Experts of a small language model: 9 layers, 6 picks a token.
Below are experts of layer 2 (counted from 0) of a mixture-of-experts language model. Rows are named router (the router's row for the expert), gate (a neuron's input weights, with its number), up (a neuron's input weights, with its number) and show model dimensions 0-127. Each number is 128 + 24 x the weight over its row's rms, rounded and kept within 0 to 255. Numbers have three digits each.
Before each expert's rows: a language model's description of what the expert responds to; "gets" lists some tokens that make up at least twice as much of what it gets as of all text. This comes from a sample of Wikipedia text that the model never trained on. Tokens count by the router's weight.

# expert 33
It responds to: Function words opening a phrase after a verb or noun, such as the, to (work to), by, with, from, that.
gets: " the", " to", " by", " that", " The", " with"
router:155099160149136169150149101110162148108122135118124133137139118126099152113122156109104138133159173144105165102136136089092107135117108089096128162091117097110128138142123091104116168192128123127129115137105150118138143103109126135140148150175114136113108077128097128132141141129095121171143098178117117103097106110111142138134175126113143115140114145121094102175104148148063097169116
gate0:135160145137111111117131114129113107134103121158113139159113140139085090112125143129133131114118118129078122116075166117140132138074124132079131132145117123112175113125123097150107140130160157125130135099112145147121125137139176142172102145096107129125106109100147117136174232112071163129126174091115153117128132126132146083137124114125116109097166117117141139160137128159152162127111
up0:118142113129143112125190148120120124124125131137130114132106170113105138139156135116132124109116154112095102137091113077137129131150147135171138126104111130117119167140123171132154094087131139126105134140107141165172134144137175194129127142150149172117119141094168100115122099105099181137128170117150108121148108117109150148196115118118124080128153137156148121169155116134142137090180
gate1:141146116135139108131138141132138131124146113147172117136078144164148148137126122131155146132128117155179151150128112110085098149132126163119132127125098044169096098131105125118114189105137158136105132140110121155122102154110119181121091115130182148136173087150143106146126120113086155138144143079150080116132132114124124156115162131097140087142134127174115117136143137116160148096131
up1:113123113111136123136162152146125118151096148113153142113057142149184144132110137147132127120136149124145136149177139090125094153143115143126142153127122118163083119151068113095110155125124103168115154103092146145116136143134120158086079099152147159173172106116115051149113126110130150140119135131130110114122121109114099119136118169124113136133130130173096139163122160122123152080128
gate2:181117141156135126149122139156116086132119120152122175135157146135107098119145111115138128128131105106142133107116152073102069144062139142135135100131119105145120124190131107071128151144157125165145134139098159141075132122125146120160123123151064133108130100109128119119158131105112104147141120128138154109122136114151135102147131125117128129070149146099167104138142170127147169084155
up2:152138115137135133123124110136111097132135113159137167128123137156119101151126114124148133143137108099158122101181120098094075128034135129122148128101140112144120105157125080113114126178150120147154131092110157122104115118121150117148134095139112150111106120135113124113116116104121088156160113155129155094122106105147150116130165117099142136088156143090167095146205160121149146097137
gate3:131109113144143107118089108121103135122097102116103138165143121139124103139122102131163128082090147128146088154111168106146149119082161115146145117126124123155088146114117160110071157104103152161109132120155133163112150177164137146137135121120121160140185129135146118167095128144127163134100159107166145139145119155163139100161132099119127141156171114165140112145096149118090161083144
up3:088141126142110108140115147135121098107100143141103184134180116134103119123136121117125119102134180113173105104147147113116082130119128129171146088112106164131123140143126081098116091073142108100109138176143138127133119137149136113155154120120106178187141121160162094121118141125104135117135130133149122119122128132131159090147124128182118112115170123142160091107176099139082107127107
gate4:152091147113122149138148099170139144121118155092138145103081113160085085131173142118132132121120157115094166124090107106149098124117118131134121132143140122136128127166116121125152149129137136170084106121126122122122133145120158141142113090138133195164182117134105136074103109117122161118136158161143142092119116120128131153161140118076109127157133113128075136138184142133103100122072
up4:050149112129165119121115142090122130145130124147114129150151127105161160130095135137131106137137069158137102120179128156135160111140134113116107143112136153116133143098150124136104123123118130098150127134135138128107111105149093103107159174124146089050098123112123117190147139122129092142132105093115109154131140121131127142126147134135152112115110133118148131130042072121153150132167
gate5:142133157092111136131134108121140113109150143157156085142078128120140131123214118123126148161109155146114121150141098169148195135125129148145155186154117129095116145115156142145146065195160125117101124161179085142155102149133136138107117128136116162133100141132131112105144109127126115106124121117142122120147130165126121077163149144123090124112118136148123135148144150130101138109124
up5:142108150137101139134136120147136092082129118143136098129132139131102150123210103114116109116128159081159133130176103143109120136152142153159169150139073099102126117115129141114170087137124143108126150171130094112117111137138116110095113109121079159198132126132135113090123096117128102092152147151152135103138122158125128106186133104122112116088128129132129136120146185125128096134147
gate6:116108150127149105114134085147105113142101100115121097140121109169107096136151112084147131118101091108118128156103155142142163127117133145135095142154107128142149090139161091088173110119163113132143112118130125156131108134133124142157155166090141101140068128065142158099109139147114101128105137142123129130143105151137155092104080092129129132116109082186120163089154151120139101135098
up6:107116113130148111147143101160136130127138151129136134136137124150101105136145119104120122143135170124072143106070133136109139141115123097128057121129121117123185104125128097104152114107146133116151137114116129144123136132106182161148173068133113113102089076080150089133106122088100148155128137184117091094124132134112129085147135136110126114113162122161086140132171122120135128120089
gate7:105114126107134130152130123103118115111107131116110185125110144158124097146118108091152162088136100145128138130106114142081130137116136114092073161121137113131082114144176091106110198117152110148112138101105153181135127104122123143127167113113180114171111115159122101136107090136091103140108148139133123145134110142147138114085116095141151106116170117118090105135160139111127138097176
up7:121137145176124157135077115117116110106125125140076123137185136137106143149127132125142160117141087141128160082119099117074129150090119142104111149121158103161078109145151108128081212088141099157140126111172139140123121146088131111159153164113137116133130077109138127099141137119097123125112106108121125127139103107122138152085139118090123171142129124104135125139134164132145138134151
gate8:096110130146121124110100119157113143123158080124133120128146126135115141156158142135141131062138096109124096124126141140117150099095162132100126132136178101123160107084150109169144142105111195179129134146132142152150149141138128101164121137124156130098130133154128177145127114130090122157120149119094122107112125100138146107120166091073146109163104104117085179128110130145173139149098
up8:123133122146087112148094090147114113126122149130152097111122137144141144119188126155128134113140113155178160121125157154111129126140142130123095146149111100090131096147186122142141104085113108107116123169100112150157120130133151106120129129138155126149075091191108107109106055108119100141119130127130087125133096117119127138190148141115168113154140121109118122117135090121169089156126
gate9:066108115125127153144130126114125161126129174149108147138134129145117131121137101114134113088122109113156129105116157126109159136100137071164094146099123148100105139156174127140171116140121093210086113136134151131138161120160123177135111123124128125137166120116132102118097122125148112156122136133116118114138141119132098186188125114137132097121131132102112150163157140139152076071145
up9:085168128095118129135160161118132119142151141155135127135104123117114158129142119091136118113143113100110146085125152162064128139123142096143083119131098153074129114140151123163184076115121066173114118157147101126120130129132115133124112121115126133097106145107164104122124117137145098127129121165110123125150145122129095182138123131148147077077130128116092143145169129123149088085107
gate10:116099100090142118110146197124118124137098144114136126126131126148125131134176118155163121095121178134180163123191162131158150105126124131116100127146160120119127092107166126135175147093130106160101087112141101129111135136123108152131079118120121161100177130123138132131112157171119128099118149125148099136117115136137134175092114110131139107140102112153159160112099085131175134153139
up10:133139112094133148136123091138120127143132143123145128121137130106149115117148117116124110154139118119114143151109153132129121129130125110139161152119111136110189108139169122124130005028143133133120103146112113149111130130125162140122167131151128104122085123132126116115116097133098143160120118171132118132126105166118175103173142094154155133143141134154130156112126097131124138164087
gate11:126117154129109124120095102131123156160122102103140103118144145097134151127131108167133115113122127134149140118049129129148148108123120106184132099142153109190196123084139166144122130074109105121128147113161145111165118171129107129125133110124190104095166118136122162139126139137135141118129102105147170123115108116123139144116133136128113141142128124147173139141091156144150158158062
up11:171099129098099104117147127159129127141114135107140149105096143132133131133137116122119115154115157130136155150129149115136130141138123137154187120112106099151130168116144142153098127083154086084093136153084132106144144165129144152110122124119169127161140112153118134080139153138141161120149156057133151129130113183125145114145101158124121167155108105135130125141205144139183130142088
gate12:123161134180140096125118111137106083132144096125156103156147166149069100146131093123160129143121119129107126114122145145145176128136128113120129036138108127136116143112110138154112139086137096116136146112139077158118103100123127139111079154092109158163112093118132145162128145142131107097127111107150110105115121148132110096124109145141126074123138139149105148138118199137154125103111
up12:123170103154129135155131149130136148107141134138134144116166127130088150148120125084101098145140141159091131062109143126142126173154122144117149127116144098119094141125094127077084148123116121115126124152170140117088138072125146096136099141150090108115163096143151120118142130103118097179113130137107103117152169100108086138136099099094106121095076128104139099093095149117145144141131
gate13:070143133107132120106158107100136157154141129124155074129144139097129167130144127167115122120107098169102108137127121136116122133119138119117156092127108113111153143156141207137125174109124192130134111159139110141124146132122132106136135136135107146064157102108143116150138114141125140120132158099117091169139142137121134138156146124107106097087052127130144128136119154130152145079176
up13:203103120160135125122153154167124132144130112111096177134165107152133104119085140085143134115116117104173141153152132118143096139145135134112149215133164133135114148107138107152142085183124090140136114108134135104096125129143158130145124117124121095179123155127110152097128169133123118115121119133138171096119128113142102137128097115116141183170146127123144144081109111135121124139106
gate14:104130131136109134162113072135121122121157155138123159149115147141111136130120125143122109147119124148149131137137111079165151137113137140093153072148123116134137091149139111140115141107129121155150111101101112126171139099099155131139111144150103147090138059114131104122138192108137160116132140114152152102118108105129147112199171142065098108100136129130156148156172148150167138094145
up14:121123122108150141142183121132128142163112132125122103130113116125119157139120133072126121142136122132152126132147115120134102141140130109173119167093162116146118172074166143100161166130103152099130089138123133136117105106143082096065099107138196130154069146170099126118133099139098106128143115140141123150127134132144093146123162105154169125191149126124126125133128124124143083158147
gate15:113136131068181095144118139142116142150112095104132096119118112150170124158131126124142132143131107124082130147081105113112165122122151103100088147140157116144143129086126163106189122118116167156103100167103106127110148121188129122091116106112187167154131142125121158136141122122130112141131127137114105127130157097146130126117146079133120119155131106140121139151182134140189098120153
up15:150096127052134100142105159156132124167114139131137175118053113142142093141101133094144163135127108119136122125153117129154133131108132129132160139127136123144103153134135106183112106131161157119104129159102132120120112139123100135108134168139152171202097162137113125092138128137108131151131139105119146130138140130130115152097130122174132167186136116132120136162188173128130113129140
gate16:123163130161131147128102125112133150147141110157101114131149138121096143138152138123133122161119122109132130115161117193180136113099137132110124117137190127112141126131149166125134152181126167162127073159171074121124130114115202144115110154132156129113146123117125134136126147133135119123128099124119125119144144117132116118120172135141082051153091136137131113075107157154177134120123
up16:142132155160125126124164106120124117117136107134144125149116128148094101118094112125122144081114124142114121160120156103088099148124135104159187141120138146190115125107120124120098124106116134135148139084167147120168130183131161128179169110084109135139148137119163133120116116122150128128117140157143141152114126092127117186125110108074094161068131127126136129118196091129121103106137

# expert 18
It responds to: The verbs is, was, were, been after a subject, colons after infobox fields like Status: or Number built:, and sentence-initial On or After.
gets: " of", ":", " was", " is", ",", "ly"
router:122106151166095103129169106139142142108143095108122104143131142084136151127100152082121104125117124112114142135165128148122117138145162115129095164134137112105148143109150170154171093106132151105156156137137115161142099100140141095092138133173101112115133109174157133163118107136162107118148114201150108151090146098094155140123098144144143101184077151105129118128132125134137087116132
gate0:171118169138149144126147119132133186106134090125145150177148114119130116126126098142152138139068131128144105140176119166133113111137142111155108096124176136128117090140127116105143146140161173135108142099098137110125109118148137152114063107114141140136115057111130152138120107171123116106113114101128119105141159096138155144105110095123092105172103118154166110118165159138118110123168
up0:131143143115127092149126125109141165144129159117142067139153108116159166121136153126117121124089095136146111114119077131162138120201157087119111130141166127124143150131112155133147142125100179145105111137122108118124114115139124129088091098180096159119161114144158114204111149117136114075119144091153123116104137135130137135132162119131122150137105145156096147110124112163143112082155
gate1:120104180111115126123157126130168144122109108128103103106118127138133125165171117110110105100115153118114128143097122127161171140113152118126166108160113121116175104138141139110106117146146135107091119148110104129144103166116137107052138163090155131147111112115127087104108145122124105153103132116157078151152119092112107132157150126162061160178116105138158124146135121122138067112116
up1:086178131099104161160108120097100083144149151139154120116119137116120174108124127136129126156155090132139143129172150188141113124123091142151088163136116142112131152133120131116131147115133141142140123166144089146144127114122095135137142162122103116089130178146140134101119119143143127104162139051107191127146116147133113121141187131100171121115126148144121120090109158117135131097091
gate2:111129130081143146147145139122112153152135111152123177158128094101209178124142100132153116108092120127130135158152129131112107127116128089150148094127182134166069091141139139129175145095120161132112123100101163115150142095176098123122137088130126138126143129069136144162116101160138138170136138128142130124115166133117134148115119122129132106104093142128184117165131124135117126145125
up2:104135129124122143150112166122115122144144117168157108136133113106142189099133097100146150129120105136152160147130152120114122140094138121160141074150178142164080135135090165117164140124126144128118127145153147122177113104136097107140135106156079134094159182103107143151095115130148119129129132127121116169192117108129116183111110126093123115081116122103185107115118141116113138144127
gate3:142178147116161127146081128118120142125127130124122182183128122122105142129132108145156144140121153085091128123126161121168146140136116089106119117122118144149101106146075114126187108145128121138110137106147133120126124103124108138191140143178075117109114106079164115104114139114131130135123174161140121145114109113135132107193135136120111165090127144108120159179144126089126133114166
up3:123114153110131121112118187129107152083112078144125160139130157104144134140112109164124120119109135107122101142109117094122085134129131064157113107160138104158114105126116160108166154108153136096111136113127159076100108126096107127106105114107118127103152166125152133136175120161093108116127129148157162132105153121118095133101084107137169144116140144098165136101108113128153129203127
gate4:145141105107143143170144135125134108159151139157091138103153109126148141116109130108140126141117125102156113124143119139144108114130135136094100141126140149111171147121151162137163135118084193133139110142138101154120117090125089108085127119142132106068155147161111144158096152072136128094158133158137112116118152107145156144166177125148186101132154136118130118095101100125142094075173
up4:131125084127126110123156143137122126144115112137121119174132108140147111099126125185156136133144151182115130096114138128075149158134106148131120149135103151154074092124131118110104157098186073116132139123111096131129165137163127136132085109133104128138116081111158126110187136110103172135103147161143164125134125135115116116104088158116133146101127120096115127135144179131165115153078
gate5:140131131127184132120129140141128186139122147121190093112088131112114110149113123135119158130123120148085115151116120129125171128137147156099127162134147129132109133128113116099144117128154168123129117131121186145144149150123174139157135173116158111060142166126141119130102096136114186164126094160146145143137130132122148104157111122094138124117150126161104126185140133148058134163136
up5:129152139119112126131119178126183132104142157153132079137108136105109143080125121121129143105148165177125121141121073114116125123199115167106125118188142106126107134090136167132166134101129114102149123130139171132121116131145148136089124154149092107068116125128159142105175130115205130127153121127122134090118140153137134169165136137123108125131155129123143122118124166123127146116145
gate6:187143128143129121102125113108143141130109125105133160126133052143096107120128119106124139087146168109103071124136132117179140130143119143110137123166116085150131068149132086153135126093145092133158155140134116134081128136133089143125099152114111132152094096119126108107151165125097130124149149091138123119107115117131167082168128093137115137157141086112105119110144119121140093162162
up6:163123162145118124093121091130157098124129108100129142169135155148092111128118132113136124107118136102071156163123140176143149137169090162117154133088068144092138151163077097126088113116133119137132138125123123127127122151132162144172151147139111147147124154117146093095155137158118131141145132043157156137119105173111151101159118157096139135133132124138172139128139131113114122127115
gate7:093079155143122129126134153135114099138122132127123115100124149167120143079149144115139115125122160093167115142141139064103098127138126108110107154096087110120137098109133095096150147117117108159139111105154145151163101087129055115055110133099108147163103099109116163127144143114120129103111136146143089117113122101125064126122132140110126114130166128137090128144092126112155132098116
up7:096133127140118141123139146131119114147123130128119141135131147159111150095170153110127120083153156080168089099161145102100115129138131120093099169091131098102156092121130050119115114126118115132161125097169151112131104135130139119086169119084111174173122101108093150104137120088124086097096126101157094105105138111117078124125143129132125108130157133146135140115111098126139088115111
gate8:161112101113132145140124091127111142160132095090148144125147132144129097155111123145178159127104146150146114141129135143152038110088151085144147095152168118148138131108126120139134128128139138132083107100129138118118112117098076118156076135146198140133163148173109132164076109123111136116133107119130120129130121127140129152101156095102152134138128087161138133139148163113105131116165
up8:103139138146159133144136191125134090139102150149136139113103124127119100114132122146131136123142145121088137145131161156136095097093159165098101193075142183119095119158120116120118138141121134128120109161139130129122143138208146142129124143113070122127119155107091136102134140138109119153136114189130153141124139161134084169125137130099115124121147127141091145139107154151125135178089
gate9:100116132165162124056148088124130167129113126095097119140119138155124128102137161109120138125112141150101137167135147142116209091131143126109128147130128091113149097126177114134122126123104147142136144099112103169145146188114129125120146083099141116127104124114188136179122154133123125087131134139137109089100142128129118156180134119116096104147159122153155133140118111121117103119175
up9:154116127077144138164108160132092109174126102142153138131121143124166098169134107163142128129143132111114113070153160130127111136087126129185090130143156162127101168148103098136138151123182109129100113123105170113113136087119103119133081140118135139135130150137092121136081109136129159143106132117119157167145123131141121110075129147125176116101110124148108141087098118134122175158113
gate10:118174099124140147142133086130151122178136121152082202134155137116143138134166113143121121126118143093146160129144188180138104111116138100098173141119123162099107079114145097120170120107122141155132112131114084126116134150119176129142147143138098113101152088111140138142092123150121149131133141171190110130110115093137184147172131136140124121133114122113116127125105111113127142117132
up10:092147082117107150159134113112162121142127124146133119138138183119106130122155113128114117105121121090171159142178156146093087117130144131124153142150086168102138146115102133137147113085107121137140117158161078134102145116100136121138151136129087087109149159140075143110089147159108131119151149127168121109145139112123151168167095129084156102117123121086087123105090125118159108110144
gate11:103120159140110154115104118124117156115116168124142095178134101129134142134130136128146166125106126175150142147145141157123148127108157166110139132154124152168124157134175129107126117180125108140094113106159143160153173173124173131145112131121148137070142151101150114117078118107136159129100141107177127164108070134142128111118114143150120155121127131140090178124082155108089128121150
up11:115126119121141087129108171125096116174125135139106159107127153128150115111103147138146134092109102122144163118099132126144121109133116100115121128101112112107125108119059113118122159121090144133126105142098086136099110084137107115133096147128121159159169096141143180158198150139100087135128134127150153116104188145137091118121126122111081140099129129147183113120109124173147165131112
gate12:077102160152085115075103143122125150114121116132139083121136101105127135096107148104143152099119063184153125125125103170106120145108106118160125108097170133129131163131105143112135106108133076127079137115175154152150111149129113113141068141147142113137116171129152151107080160120130146105120105126107125155121106152113136130108108109152143128133124121100137101121090157122083122108142
up12:140135097087147118178164126126155127135129157117098158117098153128143133144155103162105106134132151113100133141118149097142133128131151115103104138149060109150127090125154138181148153165125161131175109147082093130112162109128148157112194111125106137133122123136143107118160130127145130137141161113146129114114152145141140130178169130089096148114169127131075143136159086165142141148137
gate13:128152152112186141124149092110150157132116133110111138129147097100121118101137134152142196149141106141116143126078121146084133104129157112144109138156119150102141092152152139137180124122112159135139089136129134131144182126158124144081164123139152132086148099095120170124065133095131113126125119179155124116098123152127139136170155077146115134126170140149136142160113117152132104152137
up13:151117109137132133078154113115094110117127105104143078143125102141120129149143107108136123095173134099143085133114136138114126142100133093104137122117149110117150181130128128121063135153123126100145128124131138145165099131155167137134116126091118126135116133139137165121172142183116144122129114164105115151206131144133120136077151122147132122140110116134085117163118129101119119103035
gate14:155118155147168127112108103135110088110105077087102117140126118114123107128153073153128116114144159115152117116164144147159137134126164131185134151137154110096107122138131114124123101136145164091150121158175117136140140111150114150143131140141120128110147132133138107134071097158184108122106106130121136184174105103131113141071080148176165136124108122146163138130128131096127131168124
up14:135146091129120148138128147101127173168148143118134098159133135125128135130117127143142197173143104174122155112122110135121133132131107157101126118155130141150090143090108125124140113137182144131133142151103178176094082117131091132117141109132090124142133086129117152120131139112115163087137131095087139106175138120127127135131107136070160137133138124127169129138085128124144197095092
gate15:134144161111164129126167107086153159128145111099137128113167113125145148130110142088147136104076091151119138168130165150137168095109159104124101114166137138090116154094120134112124156175101134170141118135126131111128144116196096134088130102136148102084122134144131077124111128149138080141155115120121134152115143161125179106153085127155136139151103123158115133124131115115150107160158
up15:158081138123141126105156111160095128144115128147137218101117108131155121096167098134125133117141118076166121140145097154078145135119108132127147099120117120141138100162152075133136113148140169100126131085076134098160178143131158150115132139129149115107092172111119118088095112166130114090124101104143154135160121130143112137132136129156092138100134131129134114150154145143098134125138
gate16:126142118120104159145068097126128080121120088114129062124140153118109130094174117115125127053112101102152137109141160137132144129119112103130147138134116100120161113156147135136170145154136149117115101094147099140123111132095085129096166131167155128170155101125117134103120135136105176109133139111180105117138098136123141114127154127097137137148119114180129146104095140133129115140068
up16:178093105139139100107162185100102188116127161112133171099110122138125142108123128160146127176125175118100112153116148134096107106150140142125122099110169092154112122123133135064123118114134069121158155139092150116115127092184124135126113131091112142158123152147151129169123102137115112148103114178099133149096128122127117121089101139138116157111115138110116106133134127129110117131168

# expert 38
It responds to: Prepositions after verbs or nouns, mainly in, plus to, of, at, into, often before years or the, as in discontinued in 1995.
gets: " in", " to", " of", " In", " at", " de"
router:126117120105090133128103172103122086099156130172119159098122141084120133161141176120073112142161117170137104100136101149129107128137098157129140151098136139127108148087131136178085167092146108110092137166144096087127137121121106137139083137158147116139135110110103132096164131139160085137185146115102140117150119116095116154118106146142120109130119147082138107096118116131145148107120
gate1:147161135149142156147140153113115141128107098107117085123125132157131106124134139189167130117105116144094147172140137125157125098159175123142144135126136141120143128125098153079104143126110112157118115146135123166127124170130166127113132132133146146159126147125166127150128095123090134164124117112168131156140125130168162106104145104143083138102153123154129172158120091031120110137080
up1:175120136126102062134148145139130134199129098164138144149115127141148157118122129135124146166143123153081116110152144144123115137113142113071149162130179150145127101131136146155159146092145148074124137135093137146139174131135157132138141106103171127117146128065168124124154131148102142132129145109140150102152121139133150150154118157127102124161127146191110119098132116174114147112130
gate2:135173125135150134139119112138121138157131108121115145120123127144114137108108101096165152108066150127063133158114146107186143123118167077111146121123112130140142129130119101145177124143144175125117131171138159137111120123127105126123156144141151132106141136151159109156088159127123196119114141130140120136100144103138151160139133151071079125143096138178156132143146150187103146132107
up2:196100148172142162115145149101126164098109101084117108128163142128135157090136137140126148170145117117122154144133110150129140146116125106178131131102084107080126128138162156116113075117114104131147141145143125138147144142193119129114146108109095133115101121085126098156141110167114107176098155135144092166128143144122133109124131149163136169108145152113131167115113123073128131124134
gate3:172157130131145121143134087141113128161102113092101146197110106172145128126165136120149155093112139127146096115159147115108156102113166106124097123158117141136111135112141078114143149151099125154145118136155095171134165129160151156119137115134144185114129132146124101169129148127143173149102122170150103116097111112156127118102115114091102112138129119149072155157099113112106124101093
up3:145110140115130127131098126108125130127125138119095110131078146125179167127173086110106126107134109115153112119126097109115157123136133111089093095136134130144078157117164157150110139145130105120101146119136095168106115094134130078107143134155127165086131101131093142178149126176175113125120149124125115144098140120142128134144127132126094119152061133130084135138177090160103136077146
gate4:172145150117206132127145083155128100135112145090095097158091115133118159140125128118151144127098150160143154105109122129128141105128135108154097129115163119146160147110157115092120136166095156124128096117140109175099105157142106141078147177138112161132136135122163112141104137115141165118120126113134103151090126152136138123142100145098116095129111102130085167124099098165132083093113
up4:137149099121171167138192124075099141121138142128090150116118108126160162097116135126141163148138144139151129176163113142130094117137132179104106163128134125105107076126152163117145133116112125144159115158111119160132137114150159181104139107120112124077101119119126134130133116103113126133136096212123142114133104108128139129100155129143121113141141152166114119139112170088103158097109
gate5:156145149084142120134116108146112152143091099126092145187142120147121158093139075146142107101097106071140146120136140121125111083120188092086135150139125092141144088144122124120171156141128131105097122105128147159152162128144119121076161125138112164175125107134122120161128108122110148125103124161162134160095129102177102143133163111128090142096111122136106140139125137135117126102111
up5:139139116154153125087137143132128136131138122130141117127154141112137136133144073142140105115124119111096135069117133125201143126149122117130118095136174075158137125117113131145183157112113120110157108096120158146095115133112112138114134118146140098137128168106124096155067082123135145154135131112150147123144084086131107127153110125134124115106066151080155096120130090145144139183166
gate6:137136118141145114113111083141128146151088135122122106169146091136076148123141101135167156128084183114143181129092165080089129105076143091105141133162126129115155115122152137105150161172099099133138101132142169146132144112155113179135137133113106146115142122142108155147113143122112132141114113134147128187132158135158132124174136121116086160101112113109102139157113120095104114122131
up6:097148129125134117109085139100156113171104135138161061147142127138101130152093170159124096143140117134111137097095132098120148153172122119155106119124170166141137150114117134134110177146189110123120131084120153144090145111097149122124130171100142122126150158137121157134108134168122149140139114046131086155167149144134123130152129128105136140116164141115115112156161131142117097137145
gate7:178139086120126113109119110169117119107121127131157141152112103128122124122116162149120136121137155113109137115131137129115090164098114148074138149113120160156111108119112076111128094157178094146143089112092138127131152129139136192146074164098089171127105115114120128146140180150121163150147127155153122130138160116140142066096139103129133133108145139125117138128144163140110103188131
up7:176144149153093111105100115190133107093117109100133128138125132130134111107124117123140173130129134132052161155100144174080164134129110088133110126142103150106095147145154122123121097151158092146159147105092131116134149167165173174136095140115106121122079114113084146108176153130125135145120141166110142168143106145120144122123104136152117140105122102135149130115120161114140137142122
gate8:150149134145142135108127092113139166155105148094110128176139132140136125121147124104128152092084166118144160137149152154113118108089171104108116120183138104094137103158103098091156132144150138163161127141110180127158159121139143202125141122122117160106122104110122144140135155131132160144079148140140108150111146141175094128105134102105100185125123112166122143146101110147106142108121
up8:152197139152107144119101141109165123153092103131126128120192161125095130145099110142122123122105126109169149138127124151155125100108135106119170113151093172117122138100112148101097141117123110159131161122122096108131163148126123095157117170127170103132163167129149095101127128087123123146111166069150083155162127112141123135152110139110118140111117122153121114091122154103167140090149
gate9:134147153144118142138119082139122140102106134099089122169141103114085116112124127138142165119087170125125126140143190151138117090111156113122165123187125143159173137120128137097108158166166133134147097128157154131131188120135125145147153164128108109094081122147142125150096148130100148142111096134132166145112099104154144149129121122134163124146131116147144148156064164151110129104098
up9:036100156110140108118144103126098119129120100132148133102119101120165141135138099152135124120103123122115104119132115036093168149143137103119156109098143152135099139127115140144135111136112131111085116166111124157126153121100113098120129121145157122115135133086146150159103102125100133170133159156136097164155182124129136107153130106158119145083128129105108169106152129131118125149173
gate10:152109157105147129146114119132141159153118121126111093181134120148151194083150127151152157088095139118149096142139137138130124101093173129069110124136149104132120153142181148099139192129109109147127102132143142187112146144157099155094155132148152129125131125120163149165097136111132157146120140125153091100116116129170130130110124129157107140150136112126095157152112123102114116111080
up10:118155112109128145107124147080155139136118119145118108134109117127126164099147147142122119135151136148082103137103134111154149148110150107149084162133155118128102151095155186156119153146123115132126099143146114146153144098101121099161171118117118155092189138101149142162108090129118143129134159176105118113140139119150084104093124138105105077151111136098160107179129111099141096130181
gate11:162123108106149126167121130161135124137140101156122142141119117144149171141108160134128136104133116138137119129064127098090092093126115124117118149160140135114112092114134103080166187175117130165157143101118156153117131113110123173153104096128125101174147115110108133138143143125122159163133123165154131128125169100134119171118118115146156124153182096190107120142124113150105113076122
up11:126161162122063084138151129138129118126145172147112114157144076113174150101127127112113082153115128170085142103119137123132159137115120118117159129120105118105168095137131139169134103115116115077134154184157098118107161147129115074130154136137122137067084122102104112137117156080134126151133142110119097117128136156116145119137129131123127160117091147114163136111139106163092106125126
gate12:107123130113125117117062120083124128169113110110085149155145107126112126133142139115127131076129152143143122117129137115098113075095115110165127107134173170126155122120149157116125127127107173188130108098171137134140164086155142139090128177110130131111161154123117136139139122152136126123129115131136164166120110140145142148097109118172142123145131106108099130068114098147072098166110
up12:148110104120097145121096103147124123109107166138151131129157093145138107132142127165135101143130141118169145100110140187119131146111121097156130103121143143112140117149168132103135094137153088144125119073154130098151107169134120091192155130109105107185088121144122120081124160103125120126121113136149180111118123179134122102113137140149132135119170110118094156143140128129154123186084
gate13:131116129101156145148095106144112152185090106135129140156161097189124150099146103148150129098093143102139147140153182111101125122080199113121135117151144104087158099169130113106129139120107135153117122157131138119135151142183157120104147134125121124128147085128114106172142173108133130134110116132149112123121124145160111140139187123129114137144163139124130147154135125106080094104112
up13:105105098107126164134177128139110120151112103143161062106128123129091120115152110181120118133136129163072147138111141117117129161093144099134131157118127173109097152136128152148136132137133118090124118176162113124113081132124127130124152100109118120112140159136108135142123117124128095120155136135128151115138120118124112135159141111108147087074115161081195113177132133123093057136133
gate14:188131156111131128087162137141104143107133165160120120170140103109101158108135127111133139111128117141108170167117116109093130097174125105125136110140176124127112105114184145125129154106112130138148151094161125162131126125157125142101148119112102127106118102105124161183077163163125129180131120111167136134149160122123121139154097147130066127104137141137141138162136146082117129078110
up14:103124135114105159117164132139120112181118124112128134104159131135110091134125128139134141125129113131106139123118126160130101115090154131161126167164134152172181119092118165122126111131148153108132098135109119094163126146101147138069144145132144096141093146162140102090118076126122121107147150174138130136123096140124140105137110119147171087151112123151117149096130170144207090173154
gate15:089118181098132139135110106121162132151107128112125157150162077118104154122180115121123131118127112118092121120116118133100145093079146109143093132127136141114141116145120112140146095145134141166105102116190127145165161149110095116113161122161111135088128159068151111086103147122128123112131131139153200158136120146124102154155105104134128136097100097105131151162125140125150132179136
up15:130109105141118109132154140097124128164146117180111114104092140132119131118140136128124146108133123163108143116078153102092144117115139186096137126132117152124146141137154154117067141135129118082109141146139151142142153151203096103105132136115168114103107157174119071122134112082138122110111086151138071131144122129119105147127130143193108128141134163131141090125121132095100112104118
gate16:154124151109148128140130116141159144148131132123140113161122106148163097129175128143145131122103145155110124150167152157111154156090143078128093124128157102126098109127135081131143131144150084148157111122081197149132144147190142135125159101133126135094104125114150099140131097163124133128105124177111092105102138145149131086102124123167111137133167126151134163188126112092113106122107
up16:123159138167139155146150127138148146127119132162146098107140127136116154117086108128147137196130176103111118108129129133152156116201106139115142124111121114081102142157107062113131093164120111099126126132142099126122140115096143150110148124114138135119102143132155156110148128102108155148108123161141147138139134094146097153138206156113118128108123113116164087108175145154114156165150
gate17:145114140117123134088106109087132122146116141148080121154137080140127103087156085140134151104089108073123148162147133146136123094107162130104145119177142148122124108131175111134115149127155104169156098146162155139140131148134101152178129140109112146170148095104146156155137110119138140133081187105120131106107144112149131117137179139155112116142120119191113153141117149140118148124110
up17:121115116170141111100124127118104124146153144120111182143101117104095079110144107068116125105108107088151165137169124153184092123119127129081146092153143110171131159131108100152118127115108112115134123143125129101097094168091125131140096135147107147143176101122121135106113133149131124125144167103111139121144140075119146124127155128137089156079063127157142134151109107125113142151133